config.yaml
n_layer: 14
d_model: 224
n_experts: 64
experts_per_token: 4
d_expert: 64
d_shared_expert: 0
activation: "swiglu"
moe_layers: [0, 1, 2, 3, 4, 5, 6, 7, 8, 9, 10, 11, 12, 13]
router_score: "softmax"
normalize_top_k: true
routed_scale: 1.0
balance_loss: 0.0052
balance_bias: false
init_std_router: 0.0281
lr_router: 0.00283
vocab_size: 2144
norm: "rmsnorm"
norm_eps: 1e-05
tie_embeddings: false
optimizer: "muon_variant"
lr: 0.00525
beta1: 0.9
batch_tokens: [65536, 131072, 262144]
seq_len: 512
train_tokens: 505800000
steps: 3279
dataset: "wikipedia_en"
Below are experts of layer 4 (counted from 0) of a mixture-of-experts language model. Rows are named router (the router's row for the expert), gate (a neuron's input weights, with its number), up (a neuron's input weights, with its number) and show model dimensions 0-223. Each number is 500 + 25 x the weight over its row's rms, rounded and kept within 0 to 999. Numbers have three digits each.
Before each expert's rows: "gets" lists some tokens that make up at least twice as much of what it gets as of all text. This comes from a sample of Wikipedia text that the model never trained on. Tokens count by the router's weight.

# expert 9
gets: " over", " was", " up", " at", " In", " is"
router:535507550491467494499476498465454475507489519460514531466531506514499451540527511494446476504542537484456509452523476506525478487501492504509515536463524497505510524496503468523497486538448527476468507514544463506501524478497483497487480461499485506508509501502501511503488490486513472422473496493470507502469483520511466495491490507480473489491455498513508524496432539457510514466495513512489508529496513514541499503552525507511515551539492530441539492504504502461497490490494467483508527531527529521487481523484518527513536511481491498533502509554479528470516513558508483516504488499523491499550458546473469480491443501500456505502497476507487464486470534530509486490521
gate0:486528461472482521484504540508517482476475507447511514564499508489490518496481503538476499465480500523491484490525498492487502487517502447513522540547533491495499490493541494446464511568503526489501514499514472520503477504481508517523489508523472552487498467464484528513497468514525493547499473501520548490476549503447420496466455463532492528491490490545482481481540502505538570536489487516490519490463513494490520486516502522537512509505503529499561543499546481505514498502515482480545521507538475479518486488480515483485480516484539530512520483481501499462499475473515524503513487473500495530456501489507501496488503495509496477475454469498495479467533484511536510443474
up0:508519483465497511539516517511493485522478496525503511488520504543518534506475508531483530472478519522480475506513530503447489492484536486510489549510463535491520471480519491513480519500489525487477491508474502535513490508522484525499519467477464470496509447505518506515515531539475587534525501474481506546491509467529484492497538502497491501474526498506511486517474445524497521514454517499503480472524533490499523473532543521522532480503494499470507489520501428576519481467472492530511496515482515506484489478508507508525529500479494460507579546497463475492511485546540496459460477502530480470474501511470438481500512474548499474466513490491497514469523506470512459498513
gate1:455475532522477478494477519478489538490504522543516564483509513522507462479517508526490482473500478479449492513536508508537505549493527530496476533488490521493564494533521507530444510532509508511539500495522465471509492498513511517520468455488496474477485506454512489452502477497492504499527525538509520474503535479490506494516464524476560498471457510481521506534500511503500512506471547500506493554483512518460481485497518519539510524536483507482495520521500489527529466501481500513523510507531500483523481495553449441499477513469452471519507509502480461467458519569495480482512485488502476504486488521496515502474468514476455503506464516494517520510503487427460508467497
up1:542515500460505478513488540530521509488484458514479516482518505455531502525513549478508515485499489531500506494454492508498517494483490529505481455538492442529490522493485497512550489443460514478490533519510471529473497516490495481522540502496509511509507487517489499501490492513494484537496474471508490505461478484505512525498509505524519472521519497496466508497464447491495503472498474499496520472481512480535473523546471522479548518508527527511458469463493562460523515556474473463467501503522482511455503485560477497498477491544532523502437539496486505494561552506533483527464491552469519492496517512524502539476476479498478540510477483534490527489465481466483474514526
gate2:511515538501430492505498467480455504484573472446501510507495474488480490506523494510500539453496499487542511515523522470481489521460493494501513480537543488501530514517523506476463481484496485486503468496523467490481497503505508498470450512496519505497429502489481498531474495527510528477533445516515493469503519535521570527488488473437558520512497507495467508490508473494507550521480538483495523500502497550493488540501451472506524478496504519505496497524492462507483527485533468503574496515520493472498530475493473534490547528498488516537515534527478522490511488493478467511480499487545482473477516518503506466507482492508506527464517531485486485517466507458556496494510
up2:499477517536473439530504520482473510502480491531534498493482524501472495525507486481494497553502499500464505480541488514494520499519505504495506487485523527503523456500503514524499471537496488503513478460479492505460487515502513510466484471513498493448531532501485507457481475472484472475491496497543444497521488455538485543520539514503481412472482497484497513539501478482523477509484469490504480499485514499493516518478528471535433474507502501505498495490501546537490496517491545478484480439507491513469515513508532486543486484463479497498545478468513498541492500509502494457525494512473528497535441533525471476518501544538541475516494484539490494426531440493477501495470
gate3:513511513523505424551485495475504480505479511433507500466540526457542540483483488541522475531499491523518465516481504469448533527517480523480485516504523497473462512528565480506468516494506527496503503467547491486447502474556495508492489527492490557519538531467527473491519500454540496489449478495513459480507524464484476496468459523519498516506452480499493462517505467523492515494501492497490489531529511511480500491490521532509515460460480530534524513466510457502503531450527517476504538501491493508511459460477508503530485497463520516516480513519506470475477542535530497528509497490513524484523495502524522512500470484483464516492491511469515522524534477512506497531509
up3:535534513457548520503475510529491509473503551491472499514528498490498499486502509478527511505504505519488439501529490539526509528468510506430475507501499495493502535516559473420490499507507492495512481507508467511463538520564486508528468437497477517495541448493493489472491494546490464482472501458470492513499472468510481545494493512503510508534477473503474524509492515491541516541468524497476502470535474494507511535467513496486520452522507517508529488517531492511506563465514491505446525500510483521484496493528492553499496473476551525494481481502497484471507516487523500474472446488478500497500513497494484507477498521517479482553488505523482441502484510532499459523542
gate4:464511521540520459510493470498526538502514509492515535467507552456493481524485512466493517487536490488479519491520498531493485502454535529436524463497494505512497501484526486461502502502529543490468491515483465505478493505501498523478489510541553506507491542551506553508474469513545527494459505516497518507507512490532463524533498511492476530515486508526479479528488457475526554512467484555474468521510508490508508500472563468498504447503492507471545523509532491454479520504488474462535480432491495512490493518485500486534527494506479469500542489521532503531487500527501501500495494455461514476510476535518479488536459514513528518471545474473500475456515487525528487507505
up4:538525529491501534509475540504455515488517517500529493517505487508491542483497518505501474545496484467497465502527529481467495499514510524518576471514495507506543467557443542491463498463518539522507496493492474480505498516457505492492531467493478509519469505529516471494480504536486480525489527522514490496482491474490450505521441513528512492516531470491530477495587509521461446529506493455529499475507479473504492487487468527477522508505516481492477503530483494525503509507499513537485511490445512531457552530530503504500529472488473525492486470489500519516547505537487486536477496508497462509483510499496511510501509530505507492514426492541477465539486474514464495525455
gate5:508478504480505463480515449492508493518513519485509505508512515498473479506489524494545494544502496512485503479469502466488523494481486489510437513555478471506520533511491466443551483502478498445529543477539527501494507481503500498520480501465506501514528511509483501551521543528475445509483491510539548474561480529517461471497469526511510463535464490544492505470492483474503539511443544526538532528495500517502484453522510500504464515481506491452513521518517456498509529520513504520484522526545533520482545527520526497475486466492485464500506500451528488532494499456477492487501485486496477506448497521519515492490546467477504467510529477499469498480522506534540490487525
up5:477466476499526503463558540518541474480514474470485491510466519486505451489515491501507483461519496552516460500516507510491563467512478473485520484475498516554470544516497501505466468493496484536487506472447463504495480506474512479531511472505502490485437511501507476492534518531544529544521490525505488479515533501478470459492521495522499480467500443533498494500499482494510477506497543485505534494505474490486496519435498524524532470466535501467523543478527484497525505514513498499524526497501464533481523517512528507513495544482523486464434522501500520495538514467482475477543513522478488481521490544497458544470543498526496485506514504523498518466503501436522496493475
gate6:508498498444466530542497500453515500471529487505484518503516468471522474508471475499503519469511497477531460556511522500521484574495440504489472524459557504449465497508494523496479494513524477523505544510480481484500522472525502491524457464482535498531509512494509483523533456517464556489493532448507528530474538520475502450502541522479469467526514454469531469446476488507504483519527481473516511498536489503513480517504528514503492507509488490503485516516514457518497511444502520520528505561510475502524483506522520520481509514528483501500492513483493449475465496511506480553516489487531489472470476496501488538500461463504488500483483493478520484511499521517557491517502
up6:500532505513484489510464458503495504477576492474517505477493537469496480509513496495483466512498485518559477495514550473551541488506509471492481498489543476464503511496507496496469481526511527527485529478491492482503453462479531541524503516513474532501439526538484517519499510485547495513509515500505506529459478488525521510514523473508547465534479538488553489480454474450484512462516533525467510553505476490496461546476476514497509473466479527511508519502491479490513444514499493474515525509455485531495505506479481473477487518548487503481515473507507498549487519483498444461499527539502470477492543519475486469491492481463495502495530512494482537460484453488514516468496
gate7:482506492472519461464517538496510464478445511590498495487497517493528465500495512562467472464465505436501512519506554519474495495469534503503497481498467513540529511504513487517492490542481519550521522528494494468440496493480536532509488501483494459501498469486479525515500492441501491510463488541493489513477484516517463482487502507511492522490497485475466486509522510484530531498499505512496535494494491431508536504498484482514497506483538462488490509467503460486503515503510468470531497490498490496497477517511486487530509491472453521529496474486518506488496532553538464461451515440502533524508527554473450473492491532508548502509490494524472485503455507531494488506515
up7:500491504493511536552484478481485495530493507547505455510540487471461428507509499501492477491537497532530491511489473510536477547474505486527524506499476515495498476509552515537493502493500509512458494471494501551485508515516505557515505531454484458501471523455501522456478509486498541479503504496478514539492511453482506465514518447449510512470521513480512458505487527528453533519476506475501529494477481500433525519496504467470458439511515486470526457486489521491505473458521519453480471504493528490507513506523503515510468471548492521477464519518484502480511437528530465519521501500494520506492483547497522494494529477508476467515484501523484482485508492483449513491517
gate8:482470507472489484458492559500499500473498475502484524508506494441484473498472484490528518509517476504466490545514479498546458507491471501538519486502506482495547491536492499486514509494535485498504492504547488510491487497465484542507480519520512526510520467513522476480504439491522475516509525447492467468500505521487506518489509491489498497490508464441512515508527449511491476477495567448501512520508484513542493508469535483522474506509532484453469498511459498516468494500498500549501507504470532533499444497544525470471508440466509476512511527458490541479471536538493513548491451506486467498534536463519506491510496501474478489441501467515463470500452483530492497499528
up8:521487464506506496504510471526478513501526504465517539517463484479498513506485502500544513483525502501570529506522501462515475486503452492504505529489530514491477487518530499523501492499518540487506500488508483534498467458491512497487509482498432538493505524509498517519489484481515475485529510474478469474515537539529526471467466507523539504506487521484486503494489510464548447512503486438495487489504528513496544481507498518487504486530516453530475515489483480470576474488491516489490512445482489526510487468502493524503519475505527501465509494513495491494427484501484513543463439466495463528492473502479556549505456485517486547449557491480530522543494549500495502513483
gate9:482498512482496391524508468500518520506476466514512508518488471480521505473529510517480500519504520534501528487525508511486501489510490474431456470495531506519519530520476512510482505512503502443509461502461522486501484524468451511436487551484479507501521459480493513453494425509466488488496537459528445428503489491508500524497508491544496521533459488506475507521509487485536508486495456528527489455513493500548506444532483452511489509479507487467497473522520486507497491488493525526474493489483487528455494515541499523489484502495544515531531491495494519475526498534508468474499493514512513491542474471515490523498513546527520511485507487511463503523500494512485505499535
up9:522496524468508473487468496472531459498504483493533487550471536500492510542470469542515516474424493485530468524499450476485525500495510494543525514538494522536542538535529493466488482430477507463491503547490504521554510511502493493470542484532490532506508484470500512544510514501525489477478516500494502499520509500451479547490525499525525525504456491521492477518449518469527518494487492500499513501478475478481473460507489527487467515511504510515482508499516555509511539476516475500461522490551514503500478495478508551526445535494523500487495480548507498491509523547510513508537494453529479494461501467507515542494519539513487469502506520506484476517483485535519450499520
gate10:491495515485523448515520541545517528520475431476494520507466505528523499500530528474499517480482518495464539528474532518506493509511514482464501487481503468526563510488518492483508503538524559477479522527471472523488492511490473484480533521495512482520517480510478519546513489491489528505488468506521504498502440484516494495487485518473469478531502510478481525508509458483560524487522504478458510498560526479510508507531508485452492484507508504488511514461491464480503487515489543492520528445491504495486521537431505494492471533495492544506473554498493555458507526504514527493494489521452470449510495551510474484518454514475528483496456474493485463511514463492505480532516
up10:550497486519452517511513501483530500472501499459490498482533510468473511486491517508492467498467500492470512494501472529446486482449498498480506470509519508505458486499485455464533491475477551514516477504492515496559517548482498482515492455493486418526517480481478496504491575518471514498501501472499470507519479508499522492475484487478501503452473468458519493515500509514525488495527485498499509493447493502497529514530472508536504497463511501545496520506534481511469503485468469473483465554489514549521507500522476521512508517481481495486479529454503490494506527473496516457504558440521539498484537477534510494474547499490472499494502469483482478545439485508535449507476
gate11:483533486501501462539507468446498496497496520537503477533450541473532518517462529485522520506462512474509527491530497476478495504542523468521481524504501526468485488486460515509536494519507506450501483507534479473506502487505501544508513506498471500475523508500474514455513459523501543513507551558466553489475530507525480477482501491513519466517511497518475445525498516472524485471488548478481491518517517517511486469452495474484487483538495483491493453502551506515483466510491524481511525574550510495518456513506514511526484485493481512504445503488506497498475521512504499508508472464485541511512504516483446490478473505499541488467533496510483473510470462491496469444565
up11:527443517559485534493507489520494480555522561479493484478480537504527500529504532533465491499563485500492470519521467486508516554537515510517487483455497533506514525534516527459489484507505471488498475484434526522504522441499499522523485502530523477495492484484504468523509491528488500501487520479484485533519520501480529489536516515504412515525490518502513548460488469498478458525481522485527500481505533469505483486494514489533500475491496485525505512490541455509436479517520521489519464478562467494492527491492503496521514493515538507446522485474468482519496505445474514490496516491536500473478513517493509470492504490512495485464536507520553503492506509501508452489512
gate12:490532508525515440511516452531512483523470520483494512532506477504484533496479496516497493560500491497497528529519460527472552517508484504476510538444478496497501502498537494472529508477491490474528515452507529435519528498483557469563481496526487468508482482485497505459464567521459582519496512492492496502449501496508524494494477476461526504507515488491484489483460505464494497544487530510468530515498496516493511518519488507500541520526517467538512480502502519523510513533498488476523506474452523439500485517498513489476535489489497506486531524499498491486476464514512497478503489482443531529531529496481464470490436474476530495506472500489526511495510536489537472514494
up12:513493437506498421487489462501498504537460506497531497448497489493495496502460520466503472495468492485498497486460502467490524535473501506481495488515467494502465535478513480502493485515486466522488539465469486466450471501493513540514466439466507546503496494501492492511518575467526481469553517456485480487463496458521541470489524532467508440508483507518507497499491454484511511504488498463491463559553495511521480528520522519469486512491512503507474525494475459511496472514472531527518519494556491504460500503499564480533527528514516505509475497521494506496530527493508515508507525519494505516505494501470501464488511466533497480517467534468505510511521518481475516487547
gate13:512496528491497515454446523556488518493480512457525475528535473505505492521496490516508562519545474477491504502499449505523478504483490489501447506513503488460501483508501484472518506512510496507497569423475506460464486481501486491534477470487511489490500562481531505476537523497501458490516532486545454494479520479470503517522511496530484506529482497516527489534521502477533485518480528465492486494480518492510463503551465514525490500501517496509524462499539549492471512463510493497512522471492516546512490509507525451505529528481513486531495468516487515524463496503483484517506504532525476475553497536488494484488449503485459441497477506458473492492482514516467483450553
up13:521492526469521479492518507495517512496537500519514518470481460499479468505492500466535466540495498518507508503501563486459495475520530499460510509525500503500506487501509481473438467543440479505509495469476494518484482499535499525471504493476521503485469504434535538483544506485481537501509526512511497539466538545501511503523474517521505506477553479495511471518457504495484487500519484494460517500451494517502497469505516506439539517494497499480550543517482433578466500530490506477487484517513499464543516496509502527494456497521482535462472511495545500480559490493496497532500483491502509496452539501496492495505495489510499540516471555507516490531539531494509511530469